Weights of a small mixture-of-experts language model, trained from scratch on English Wikipedia.
Size: 11 layers, width 256, 41.1M parameters.
Below are experts of layer 3 (counted from 0) of a mixture-of-experts language model. Rows are named router (the router's row for the expert), gate (a neuron's input weights, with its number), up (a neuron's input weights, with its number) and show model dimensions 0-255. Each number is 128 + 32 x the weight over its row's rms, rounded and kept within 0 to 255. Numbers have three digits each.
Before each expert's rows: a language model's description of what the expert responds to. This comes from a sample of Wikipedia text that the model never trained on.

# expert 9
Mid-word stem pieces. Continuation pieces after a short opening piece, such as quant, attached, extract; also table row ends and header separator lines.
router:102142089149141133178109129129103139143143162127151130144115180083084104136083111178173147130177158089171135175085130183141097100105142101176099125152157097148147163139116094091137112131098090105192087102125157137155136121142142109157161127098157116097114101180176096086099160141115068114135137161098111214081088122076146148118131149122112138055170074126135103093113079053127148136110147160109156168074076113126179143139139133129128141078079136180115161150112148064049072150102151163079180131141129155089210127128171099172147106149121088095134147174166160084149101096155121105130094093112111112193090096152146143152132073020185086094116091128194112131110101146121132145124137158138179102102192082151105150097115154149105153103096187120119104119112117123118098141120187
gate0:092107143078141090151148119111114131056094175105135107162144113134092097189160133135122115108186054112089106097161119077127061167094161167092085172126153143196127181191136130115102144082170151111116130090172103135129137118085098130132161127108191157168144168160085106102130128134190089108138165167098161088139094115114081089097150142099143158101101088178099091125129181134090139075130115153113125093096100086121158065185092160143161111092133095189150147095047069131094146253117068095129133151126114094137173114086095129110174147107132106147151122137148087110156132114067141125127089135078087179174171099131112146091123098142142126134139115182124120151164029143082128133127110169110169084145077119101123123107152116154140165153098122135085114137102123133123119133112151
up0:168118151174119183172137111076109088171134090102087146110125121059110152096092107094128128198070181135166107115078137143050125085087120082097182120120126141053156088072123049157077102198104067119131116064107151153125149129153094154070123104125091131159096104119130114097124130126146166116135150075164114144116173158144144153148084119164101127164144169103133099091130121141190122159160143113149150114079134095087093201099080109149110141157123186086113122147185155133155103086157176140098095096140166189123138174172141103135068116099073156079107143142101163160120153171145121085145153120179166101119070084087136122148178125111104154144082126074119140154099210124193132107121138142140114149126181133114117097127082145121124119061138144111167130135115100127102101099169111
gate1:114122160135083137102158096155116165181086113179156144094152134114120139094153171156100110092130124172089085110087119128136144170122101134177127138150161111120127090143106139106124165186090136090179136168119130149211141115135101118149097121079115123103078133168178056098179134093120148126157077133088141088098113123131138210116141080191147066082145104134111125094062139155096209118202222085200124145160153133121072123104131223147097113123186126150119188122102089095103082136119118089126139142139123156156094100139132073107155139121145177162141171088151113147061089144134109078138126177157094093159066120096152127093168167137141148114155100121146080138127126148156145147085084145089149183112077114130118136140086139151084135131156091103094094150106158202088124118139118
up1:082189133124148175144157116122141147134087171100083133151091124097156150120094117097132126073136147114112123091122106130103152055072108073147147136118164080127090028154128152072163205188082151153108113121109115084108131162126128119096145108148127145122115088160135151129173179118128138130118149168125190141123094116069129092166111114171093083162146136191106159094123125144131158124172153095109149163133132121149149129152159136113088088134127108119062157157137151123129133179049100172201081151158127186171117148129112106092175172155138184183137186132114133159092087106117121081104072171142134084128164119138124141106124132142096130116126154151125113200134152117172186141094076132124204154135183202126117142104135153190083099173135096119135148187168128216066100098135130
gate2:115152129140137114167130152158119128104161171153058133133168155087148082088113096117187114120097163120136141106139143098080168105152114143160117109163129158128135179160074094160152056159116139158163115191106130111148141108142099118161162141129129128167142094114066167132171103130130152151143112108100150143135155149170098123142165092120160169179092112144120076127133121095200190093177159086130141170194132056148124089124092132161128135108077104184127088111161105149174089170114106172105111170106173095113172150131113183194117120190154160138075119082123134078162100166146158106099083127157127144144103105103114184076088107101110108133102087057105155107109069110133163146152108151169175077104138033138132110129170151138156104072108081227168118088088179138105102124153122
up2:199130142137154137114117122152175162084116102070129129134101122152088126158125120137123138130158081131136067109164142180140144109081126138135080124105131135127075111158175153168103217113102152148109124096171124196127097166156097139117150110176078176133115155131186058100112179105171168096158143100124090151076107144112122116062080140198145066143168143179123130154111127169119105060088089184122136130103161154131086104073125100111054171088105165147132143153075063113127112146156121064130119158103132129136099122156153103098135145128111073142185115103134118161128198066101166181120150143166130089100174156181114122154189073116098143131106120140205121144140121093091123155068163150180127120173177163137128145147128114093139127216142153080105091156102115138156091133153142
gate3:077143154113063115109124114129173164099099124154155145178084109109084124166094110111117146122129148056083134175112158115175065106071063061128110052157146114141142146163092128123174135110130183188135113084099161154087129145141184144134103091104076169152087126110165172151149147128077117169158100165157157111134162151129145126111114104110142138186174116075220145078159099071149106096142163117101147091067094155165112064136162130102145117099088111190153124129133130123088138111138134123067145143099083129136117146122079110062143144113121185042143096113137076194151124125149109143161177161153113080128157140163083149115135173104153062142117131105147098132129110113097081135139114139078153153056121110070133116133181136192097122128148136111090119127197157148149147135124171
up3:150109139150142154119086057105144176065128150089151153130086145067115083157096096130116174130106121101135123183122085127128096134063129166127157112132110151197165102151150207125181088170050118141075163154081117114080153159131128103136166146119130176137142091172119152089064115094157149099144112110190106150123109110137154071169123132125089153138117100159106157118141156137176144078133094089173126164203152164117097119208100085136156081146123130122082134049133123107207089166092167114112088123101101124147137089127163114110168158113140104148133062200158173185085140167142136138072095154119085156102113119090105106124113113120080148126089144118122080143168141137111120152122169102101134095157121141142131047114134117082111128117104066107160149187134109103156140213155140
gate4:110075127126098066189144171089166129071068133072170134149193131097114130095094106105095160139141105064109079110128141187130161096129085142164153170152135142166163149155089156120121114126155124119144151038067110132172124124080139136121159215179105139119110066148140095184114132149162138120146126158096144185177094140175128196138135137111108093118165116089132078141160139146136095127162199104179077149177110147098202134108115172112151119158138124097123091161080109124167162156084177071085149129157175171123122161109114138090103131179103165096119155076098094065099145120166111143093143147143127158062113114133129121147135157135104137099144124114153152097091096118132188164113119079106149105122142115148081113152088104054173200105151106146154092102091130126090089114093171
up4:142137050171145090109132148131115087087113127153121143115107101138105128111128161105148090153125089121143149126135101114177091067176156105062142134142144155119104086151081126137147190115119111150124143159163212140102062110134148156068165091145155117107101125178066134117138187131085131130100151115138130113102170145116186098114123113072090207107126153138065134106206127123148111150077104106100085101140162128112106107151157093168129128095101101099128101102133172158167141103082177137113182207090084123185091139114157118108091171137092124186092124163083099131186107142133131071108126185106120140222079155151100163097161110141073097123141121131064101151075142146119086142207118149087063112147132139130118056114120113098092120113152171090106144098117146120048125116096117